Below are experts of layer 9 (counted from 0) of a mixture-of-experts language model. Rows are named router (the router's row for the expert), up (a neuron's input weights, with its number) and show model dimensions 0-95. Each number is 500 + 25 x the weight over its row's rms, rounded and kept within 0 to 999. Numbers have three digits each.
Before each expert's rows: "comes after" lists some tokens at least twice as common just before its tokens as in all text. This comes from a sample of Wikipedia text that the model never trained on. Tokens count by the router's weight.

# expert 46
comes after: " the", " of", " m", " an", " and", " a"
router:498526495489508488512550529506504508517476493493489499491501501461509500497499529481469463527523493461523480490518547504460533500495491471526543497502498447467468458529447501542519533518496504481514546503475519515535493527522493496503507447515514512453488508470490514566529459517460513488
up0:504546474485507503518493485503493502533494498511465513513476508518510430529532505474517482488521566471534459496464527505457491509484503506522499504495512496442522495542472491489522511486467488499501516501502493473463527538477473522466534491505484491521406527542487484520499505503501502482
up1:474511442491509496482513488484445524473539555498508483490526458532544524489505506493473520460529489512474503485487513521463532478494505496487489471443486489525498526456510518553498492508503479502519521490509497540502471506487493478523536492478510548532515501483466470525521467499477528444
up2:510478494540497504520493494479541493463471494527527476521535462495532541493505496516530514496473479480480443522449491474516509519474458482502548504510455555502477503523484479482520514482519482462512543457505500516534521471483502518513524491471508482502486489478456515474448534505522520529
up3:486512463485494457512531436487499523500463516491493491505490540519554512501512490500511499511479525478503514531545509540469545482516505488510502459514493485493516524492462510506549523480447467511480482504473495514536524500514505460490539486496536512487514409516492469518516482496492526484
up4:532524492534518516492504535495475510534535491548503489493513475486487505509486523518472486479496553535503518486485530501475538545507534471503549510486511534470472536526524482497508513496518468446492533505511482475560465513503483514478512525483506492517481477472459533544463516491444508498
up5:471505531485493499476541455529543454510478482514500520486466504520475559476477504503478475471434512537509468514505485516478502488506512476546519524473533490484526466512497480459515471490488497543504515536502542417483496514518501476491524529508489518482513488498493511505480471493508469494
up6:480497478495527511469498512533487536439476519516492526520476490443482510494510477501463496520488531469518527496510503497480530501462527490529526499493487463486555455526537497476473459538499504522523516531469530484480492475524440512498537545501529523525510483492500458492495543479498483511
up7:520508502479545497521503500527494516537509493482517498518481475530480466441489494525509498473470496515521501487530482506482513515485481473503551525498507457487491495466504491487498490473520474492466497451479504492491447535516475506472464430448501453504464479507521498503474514495451529444
up8:516502492574518535512522490515477519498489488536518532486497488500517496540535504530472469500542520551505533424542492509537506549471471484490507509516535503527500473529533506478472487527520509528484484553493484492495500505500539483481461529527494491476491511520514501482523497489509476458
up9:509501528498514485501506458501515499464467429530474537440519551502485518514473495522462540474466507486477514481484469490537479521484528488472542492479470490523454497478518491493473484490470477490540480501483469529503490479492517489516517542492446512514521487459509489507478514512466482475
up10:484483507505471523441489489463522488495505494526499588479490489526520479473479507496454476508439480478507487524529487477526521510527479486543476517510493500538455460491511480490469499430532524507495459446486527487512506526508501490521510528532486513476505486495509500526510483518513510493
up11:510470514502481490495515542525499525470540517472493504502513467486484495496535527504492537478538513528502479484476525494525505480502513500440490532510525489526565535466448492523474459510506539523493500509522491464496511476487551498516505503479489535487525446473454527530489456502499513543
up12:529563489458505503564455478509514494489491501492503502537503509481513505526479475488520480486515525469505522484529513534526481564524490547540523483459489535478519435504504491534496492487520485482532500532515464529461493488494512453497499503490525464513475493506521493498473497491468460497
up13:519526519502465484516478500519496502473495451534531517497456523498513523479494525477569472496480500481532512527532520497499497495526491558450539550507505520519502516515492487551472520510500512496501505527488478483531536478486496532518548495479485555521491522454495490458493479499500473538
up14:550490537501494485449506490464465497527510494516485466525486581550505500505553547508464536499521517495476496520502514498532479498501465476492477489509489541495507525465489502514480518503492540474462518507474508484523518501481478488491499484491513558504531486490473531512553484513544517494
up15:491505453499537503525512478548500496453487495499481522536456522503477491504505451513511463536499508479524515516512524503463559523489535513535516495514453455504564524492510485489525520515486477475501531505494475486491461536448500511498466468504512512507468513526462524509526469489509473486
up16:481480484482564524473499485531496499508503464522528483497519495505490510517515542522522515495468549501466482507484470469514524466516448514502483460527531479469473465482475540520486527486510495513446527451519469506536497502485486509473507546473484490504486513508523511515531486527519500430
up17:481512498525476481508482496510494483449522483488484535514485470518487504477517556482527469514499532497469508497511455501492514488489449509536539518508499469490545482474486493536498483457525527495486524505488460521451543474515509503462500497460494514470528464486524475495561543485457505469
up18:502512502538488481471468489532523532531458416469483480535534481501493536468439499502539493510514483531486509494476508486544491505491472509479457512515511515515474504480519494463497513494509531548517481473501549503486514511498510522509508518529472494512478494489493470465476518501446509546
up19:510464504486542469497490442494518520501487510481510507474492465488516529517480495474442507515495512516534510523477511480527540508517457521535494507496535497468473528485517548497468524501477534510549508481551535482485463492514488519487470515548497499495506495556489501481488437514524536491
up20:511479478479483530539499527504494494514538517480523482501531496494535445531538502537542498471545461517503488519467522527480525480498474503502475486496519499527471495526513478505523547475498501496525506461493565496475530493566492468462499518481501511495524517468552496464500540497513478497
up21:473457544529543514515470488495519512459533479475500486461516547486545490442482486506516476457483512504485500479486495492537506498532476516522495543511475505449494536483525513519494491474482543502502502433499523526520494504506454490498525530544512523508530523514538511505478499495477518473
up22:514498467538464488496509535511514468495486512487477524517508484492453473541501518514536530530480502483523503499495517546467513468505495506548492523486468495509527493481522500514453508506470487509466448512486513524514566518486503472537484500448496530500497487501500469472518564500488542444
up23:529500498499492487501540468502525511496504501504505509513519509503482477455496496462517474468527527497515520501458479495530564476555527458528558551470515484481500471504544511510524519521494498479476492491532522475553463481508522492500535545521476491531481475525486506492455532502485520472
up24:469490495453492506519505472461475507520504487518500485482541492520516493545499483482469465472517540550490501535513540512467490517453565518493513466480454514494523516467491499474495470544496528465548539538520483489496460520530522478514528527486498495498496479485513481500467492481498497544
up25:507471471549538489452488523464480491523486506547499433495490520495494490507529498495508466523549559494508475510502471497459506521517466514531503486512520529496501537452499510503483556551490520503521528531531524519502492473479493490496505522525502485480483489528466497504541467500536518481
up26:511488500519491469478493524559495464454483520533534459527503499501514548475524536538512450520445543516464495501513505531448519521509506500519462477523502497509498503530451503468509477511502485523480502453497511507493520501521521456477537494487470493542488500472511540485498491507500540497
up27:511532424473468497540525507461519461470481489493507525542542516491507515521515524509542512488540497500504512509495484482476496459499528487480476477472461479530500523500526513518528527471491491476500524505498508453479489509479486462531515528511498496463426532509445497529483486497512493507
up28:475477428482508462470523528484465493525470527489463515531529483504509492503493508468452500468511539499506506478512517521490493496503523526491533493505519511477522486489484507512498575502512501497438505475485471520512496482510535480498567502490489490477456479524505461522529510496510540452
up29:537506497484493552540494461501546514513495450521491488480486517496511516516546489478480530526493464476509533473469490509507482530495493485502508486517496518489541485513484490493494503524544503458497486500552488491474494489470484420476495443495510530474525552536475488520531476528531499487
up30:520496475463521520507524490508531465537531490522473528465499515496475498540509489501510501464525498539530509512492548452467487538525512507503503514502510494474498485505470474509494470483523458481485501456510502452540482510539486486437521510526515487499480520490459489555512518448536506538
up31:503530473466493535504460536501539517540509512540501545495497522499522488513519456499475511480499539497493525541465517489536534491475450487472486512462443468513530515494503497515494446456515494499483513511514516535529504531486438514508496507546509499498502458514491520483528496498476529473
up32:494482532462497529521470487461551524514531474496521557494511513507506494505513481482496518510484489512537550483487552452480527515463469469434449539488499502495506506516518530526524476499586515505492523497512473494512510498508504527534506481513530483479500501490500495504475532516507473494
up33:515507491490478517515463517528456462492507498472498473529522498517491558557515490500464473515511501469525458470487474445500524516541505502509515505499469487481497522533510545496520472534515514503452493527522475498492479546519531476514471523502558449511527521491500504486499535534506475500
up34:525555488460487510511477491481511561510498526510488493506504507447483504519508507496474502495555480504510516534516457493489494535465500472529543563469502481544491469539497498499522491538471479501492511500483556505504482497508477455495531476450520496537510480492516483512504560507516494503
up35:510496530558529487512527518491478500504472515544514514550452515527470468543453506501495504503446468489514508534492503513481496541535504522514527535506511523514503516461540510523508502498498481501477525518453524525492520525524466524495526464460497524543471509489519540498527504521528473527
up36:572467463527473479505493498492495485535494518498501469507481499468514504493508524476495457493482489490502469483509506442505516522487470547516472521526470524478474504517495549481478482439482538485539501484491513490516558519457494489506497503500533449476513482479500507514449545496478500489
up37:469464476507483485495423491483514497485542493471539513484529560502516464506490481494508547503458529482537490509504443525503535487488504456503465466525505499522515517511531497478495477528498489514497502484545532544506469491472499511468498463521514478503492487522462484513523525517476493543
up38:497514501535509548472489521505505483497505480517484493482470533467520519513471500504471475484543513540539492507484465521505476438525541533472497448487528504520485556509474498499514502518467540469481537501482489483487513493490488457498451494503519534472463517477528476520543515469463499479
up39:455494430525499501483512469464502462495477546488495472472509489527492515486501506480495508489498520525531530506527512480489510438474510495528532485525505510527488509477488522522517496478486500459554541534475450519504515523497495526492500442432504497526492522515524485529512512492505491450
up40:492450521493502506510553479503498481504487494502490508541492482509494519439501483460441509527505503482479469507516536528479483509461492534476497530491512477494486505544515524510501514547494489484532476522482515514456489487512512512494509490492551578456483522526513480433528526498509506503
up41:540485511484523502506555479492473451496494526538519464547514445468520468479521515505514490541474467467563500513492511523498510537479536526471486520536487526449485551462496515507485487491520496462501490507494493477483523506491496469523497489508499503453487496503528533475538488529492495501
up42:488531452526497506524482477491488483469453457520513540500478421481499499499524453474489482503478490512493477505509471566496509485527452480503521464499529546479509517525472483483514493509495504504504545525513467494513498478487532556499506473487513528513488514465504484459510478493546495512
up43:499485549468497479492463482483496491460478492469485546516451529533467484529472491467479481499530483490454476504501484488439485482493496508503504522474488472514507532482475487479510444537471507488542513483473477496472522480486491509451474491535520528493510495502515477502505487522481449562
up44:475502478525468502486495471518535527468500479515563495487529496503480522523510517496446522470468507497513518507514562477495489496532461490533498451494477518513532486470432462478503507497487456467491548493511528481536514516544512496543510498503472516502511462467489510492511479490528508524
up45:501532481452514473461453496538484481499532491499523480520463494512498443446519551535504442514504489491506499489480457476492479500468475509521514482474492465484506503478511484506508501486512521493479469513529498541560540486506500502513521535503522528532512463479463547522480509522512504519
up46:495485484519460525547523501503484449467524500508510525517565453526504453530480477498492447506513496492506511503488485503491485540505491473485528529499495506486503485454518509500477470479530504494499497510534517514512460499536524487519417479500498499462483492501439519500546530501471494511
up47:493500463489484511519495505491539474459495525512502496523517511455468485492485487463463496479504476497471446487444495479490480514577449486494485532478521506521521482528472434473495521500474470529511514472491475496492515501477477511509491506550473483521516473490490484518528514506543549489

# expert 11
comes after: " was", " is", " were", " be", " are", " to"
router:517526533489445499469525490486496505500445482558507494477513509483493529491525495466560463468465456520477483471498520529477548498509477455482532540520470521493487499524476493503532477536544486518516534485482510466506497492558528529505492516502481513488484485504531517495521473510504492508
up0:512489476516485484482514510467511470508468499499493526539479473506468540527528508474541495491473475492505481486492483480493478512507441497501489541527472502507512519508516515531450482459446485544516498464530499461472530455531484477509504510467522466511484500496473456517477501457486439519
up1:470474505460468505477489480535514520532529482500473512484543502505487541519486548492464500433532542478457465499471506513560496516507495488493534473497531500458520509501472499499464493479520504463471508496506468505531471501508539500482517519503494476498511486449508482504514471523440475497
up2:527572469525496481512495476533497478515469526510477530486469516467484468481501498516493495490511462516471482497498480511508485429499507506512541509442465552478481494474486532494495492461455494519498503523530474531506490493499461560511518485489478507489519502476507467515549503515492462523
up3:474529508523532508489494532492530489553537482472522511482472523500488503523490501520509492495456481471522493476509522476496487489498504485471515512548507478481463469484492501495512501433509512456534508470486508498539558508509470495482507487508488476458479488539472567558499473503484509551
up4:528524476512506537497484476463518523514503470501523502476503504498480488538507508510485523441470497523478509544525509504476456501495468535468532484477494472514565510506540494505507497489498486507565528495523494552500512495495540511523466498474570471485500538517537520523500498465504524476
up5:550511491497493460493465518459510546477462488483456512477445483509518503506504543530529471523481456508487522527513482458469516494479491535497491494516548527484512511497483498519504493467464516526444496515471509489534498507492486506486494477517540492511536546489515523477458471499532521544
up6:484503518486500470483520532503462522521534437502495496528485493526504543522474482530509428495527528533490504486522486422503488571542483483479523495532476474485513468490514524493495494512487471490518522498517512476550509494507474451475538520515498509511522497491481507512489492477471496477
up7:473511497509512522489536495457530468490462492532504516567510501494497474488495505513567489508507483495515492512509491459550482513497552508508470471507506504492481514486524474521511501522547535536447485478495457500425495489461496496492501484484493523503471517547497491507499438502499491481
up8:490500482510474482488496483534517472531478482550468540501520560480484491537502482551483502527489524488505491505490488501567516511518481470506509485481436514506500457521500511506530509514479528456461525475502554463490474507525497511475534461512516486544468505507512489481507496517545518479
up9:448544535507502513524489499510505472504475527472439515505515540480492475540517502478493493482518529514502499462550529508488549530508508510498477494509541466486485504507513488459481531525497521469470471512543544492504532466563493471521521505497494501494458537517493523489489485445495500503
up10:542492473518485476524487487528524540488554519519491539500497476548517509489495504512548511486548526534439497494531522474504549499483493502502526478550541527476493419514508512495554465499506515486471508496489512527522553503508502506504485515469477496527494495528485515496488496508514492504
up11:465525463496508484520513402509494531503487478510511454506472484542541477499510529510478520503497467497497498496516488505469532488487483506496482487435479517491510483525471447472524495511509474494491537524498515530491508523482525507531510532509505517507485451510483488491490578507521501460
up12:458520529499521493548443500473461475513476478505480478497486494486486471537497496497484539504500517517506474508478482443547519488521499489501507459488452459558496477468478522499510477519506530480511480497502486532477506488539515526483538504460474528454478468519496476541501464467501486505
up13:476508550531490475480449518480470533490507445523492496497488508508517500456497495487506529492537451476499515531479534460519487469521494554469514501503470478486545505507491535468505525514532476546496500485489486540521493499465480489481527440492478509471494496512462445477482494481500502493
up14:495524499525499472486470499522497490536475504466499480511468562466516516499486547521475481502501521515476481527503475459496517488452495545507484489512456512505466476498497522497420460506537540512536500488498484508431487513528507504511517499491522542499474473490519542497516511460489507477
up15:543464533530520510524518492518475469519488483547483501500499515471494518519514543490482506473548558511551501508496545528514496468503512513533498463498505467512466490517513483486502532510492489454532483513485472536485525504549533552520494493502481515495478495503485489502525475523525574520
up16:477522476473466470518511482435487511495514502488511484521473549526478551504482521461483508531501502496430486530446496488498554478479512528494515458458518538484519474512532468492470495512462508523504507474515535562543506506495493495504518499506496494475483490516487501517484508528521473503
up17:492529517497478499498545503499508486474527514508501495490483487511499500499486462463451502493472522511455525530485503475509532477518502454514485524525509498462531510500519519541507466498511496434542451500533470498521465519498556514564471495478475462503539559509509485516506515483481520503
up18:554459481483507507495465488508522522466521526465511536466535471514486541506513507496535475449493482497529502473466443472480504482520541515534529518494452537507501514491470478522500485488545502508461549493505534464443501512482482502503494530506492453526526507501491478486506502503499510514
up19:502512475510515506503544569469515476506488514446513550535532481492519454506479450482524447515515515478488509553483502497492536471497466484527501469513477527480485496478504534465512542532459453477508505509475506481498522472518507481491492523510498488462521517532477506488510512476464482503
up20:501536502496507461471526487534531480525499495541506510517535505480486477531485528512462509442456505485511446553519491512475449509485508478482470523518492494539475529494507472490487528505477491504457480490547492429529502482514484483469502485496447505496457502460485493502500524503512505520
up21:504480523552495479492508502502512500506541492483478484471477488491476476473483474464516530471521453493557481525528490496489489528492471526535474519493518542488477465474520492537511544493564490497496480533521509462549479492479528497496550478507528487461528497505492517451500507478496524458
up22:510437497495519489559463500484469541476523485500509492509500473477523468465527545484523465509531496448513471516494490541464525525463503514475473494480526504527492498473471492512502520537512499488504501533527482475510494436488519443482493514541478515504519551473505491485526486518489502490
up23:528488493521481518494487458477495479477480547492517523462498454522503504469453509518498497505481441485480498523488511504485514473513477469539536503495499513517564491521521490496534528522507557442497553546503550501501481496507486474500488500489491520500539512470512496477497475522554527507
up24:506456504548514486522512494514474508468483528544491547487531499463541493509485459475497514528492508493490514495492478488520495471493528521498456497485502552496497521514515505487491507528518491486502556495505565510537523484518511436455540461477509454519501500499527459499475461476488518522
up25:487489490500478447500530486494485507491493503483520470531538472510462492529492497535516515531487536480490470491503484512488489557465487450483554526458467492469516497477498476497554471486475444521529525506533482482525516532456496515475478530545493473494493507478484506506513498506543482537
up26:515472546540472483499525454514488460503482495480467468510482504508434492505508507505513513478492472512529451523489489500520477540504531494495471486498477534504493538530458500501514496528483494490479516466512494515501512548499495462515504517524504509493465518520552452511480578482500485549
up27:521471444520463493504515487534472446509507533524509500504496493481496489471517516463510527519492500490501474490449558548475481483500490516478496493482498498506531536535457536522511507499521510511558493481480504523481549510534486525425480446472505506509502488500507503501517532524526497490
up28:490557472515489492527528540570554486517483479521487512522505515511460521537521471487496495487511539465482479507495494510475499517465476460506522462486499463506545472474538513486501453496499475531495520476507492494473508477531518496458481519531494513527467508507527517506454505475466504461
up29:493482461503509520500528451525535516487510525495512547474497495492462522496506472481526530528464502522446530494452560499506526480526502485496474503487529498507476506486498497542515518510560476482512510448464483497514492498519497497519519503464540467476504452500482462515488518560494490525
up30:489502485495505493523479459522535501451475488550497510497531498467517548505485514448499511496479493494510521511465474512482442485508483557523505486523501490496509488454536467497512550447505565515511489504490533511505489517518477501513505482514479489507491496433491442495485485531495535505
up31:514505476498476503460459507494475503530455491545514524454528494555534516505476493525473493502472510488521542526503471481523481495497483416528489446480465500475494532479518508482487492491525520463513495495473480529500456482501506522461459477508513521484445510513479513520491512531514497494
up32:451489509519531490480546464518497488478491506502466495510520489541462483502510515462451490495556489491510480460503535509495512533500512523449486527438527493510496538512518518506493519528495454514460523487563495503481495524507514472516528500515446510490530521514513531511554500519485510498
up33:507521498485478503510483520512539538522480484521483491535474486512507507488483502508472501475446481510483510507524454526424505517494498501486437527486478522538494491479482476525461483499521518524479482505492522495536521486467497478480501521527520475541520469502518512484534501480477419448
up34:562477468488520480522473496460495502526466518544494496481455483484460490495544523462519525449476477477492493465531543485497529530488485534540496488543481494520520502515499503525506516530520494501490541520486524521513498512521460502477496503515546501501508532489478459495509467524547520462
up35:511538525531502503500430507454484513489518525490518485501530477514491478509499463435486534499462463493504546511470484495521539517486485518482501501493516510524526522511534503456513572482467493492474508538534453496497485479519529518498483544488513506479497485537516497515476505538476492472
up36:523525559493516457517503499492501506486519465525504484495495495510518484511534523460464474536523554510551560500533509494518510500471515469498506512506479548496505526459463484512480461497514497534503518498486523532490505556452475493545495450531489519495521519482516495505489476472504467481
up37:527566482487534520508538534477506472520538503524471519498510524496528509481526472489498555518519510525534518463485471541516509540517473490486499525503507560523504497458489525519535508498475509474537467471506528514506463552516521492542496487496507469528476511518453523517523488505502524492
up38:448553473523468511531495541459502492525505535510553542532505489482499502510505507486534487482481477475487510466474490484494482542539497482487485508533536540479498477508479511497494507536510483481483534475533483472466486516485476517490517529480521530493475534553573496522490478515514501503
up39:521459516524502498528482548499566509503544462496497443498518536499488488523480538495503551510476524489485461477546480459508544510480505509513469517527467532531513519511493504534458484488498525503519481468533552481514524527507465511506473453519469516486500498532507497512483513502486514492
up40:508527521488471517507512485488524526519500533504520520518549468498493503540515487557497481458475534506494528475478508486523516461516480521465508503474530495530503477473496498476521535478452498512481518497505504469534524435508513470514523478467473514486544462519580468478507498500489517517
up41:503495517492547528470505450487504513502502514524457511467475481507504481476471447469493506516495484521498522542469504498490526470511545532450510499483531488532507555482465507507510558533533473514452488522486518478498524486484500515526515504477508499534548502537480512526480494470454526508
up42:504523514487502468503470480527435444493483491496517517532495455468506513472517532498508553514503484497494506515505485510463518488494491489480521521517528517496511501481495480454481508578511541525504508536505504548495477521525500480447505515489538501509543428491481512475537502506503489480
up43:507481517467514513497465486472505467483492471520504502490481503464490469465481516487479445501488541478515542501549555480515500521483507449508524521535485493553508521572527516515520482502498493451487520508449494502471494509498461524491473509486478504458524509505502490528487489513511558507
up44:510489460466486534502487502491527512462473502504481514451503462478516526512477499506506459503505576471513484526524529511527535490510498508543495511493486475508484476472476495529532505491506452503505502525468498468496528513474511510514530491508491517530461550486527470510455512483519573544
up45:519501490495468492496541495542500512515448484488556497509516525487477492510446525498505524434500472515530541479499510483508514563447525549525517492536530484502484501515511496501476532486459463527506474511505520487527515507472510507494503466516524502477498462535466479509505444505485515506
up46:548499491527488558487529475515449485498493500494487528508490482487514494495492502476521495519566478495461477510518568522477502499516541499510567516491500476481501463535496518474502438488523520462505475501454476520488510527511512510491491516506485497485500530518500552463511526495499483455
up47:535509477487506501458512488497508484513522529504496506471500492478488548507530497461473457498461488494562513503509514517471469507526508500490493485533500462530466514478541472526452477451539464505464454488485504483497549495519483531516494515477524517507459498495496549509472497527519494558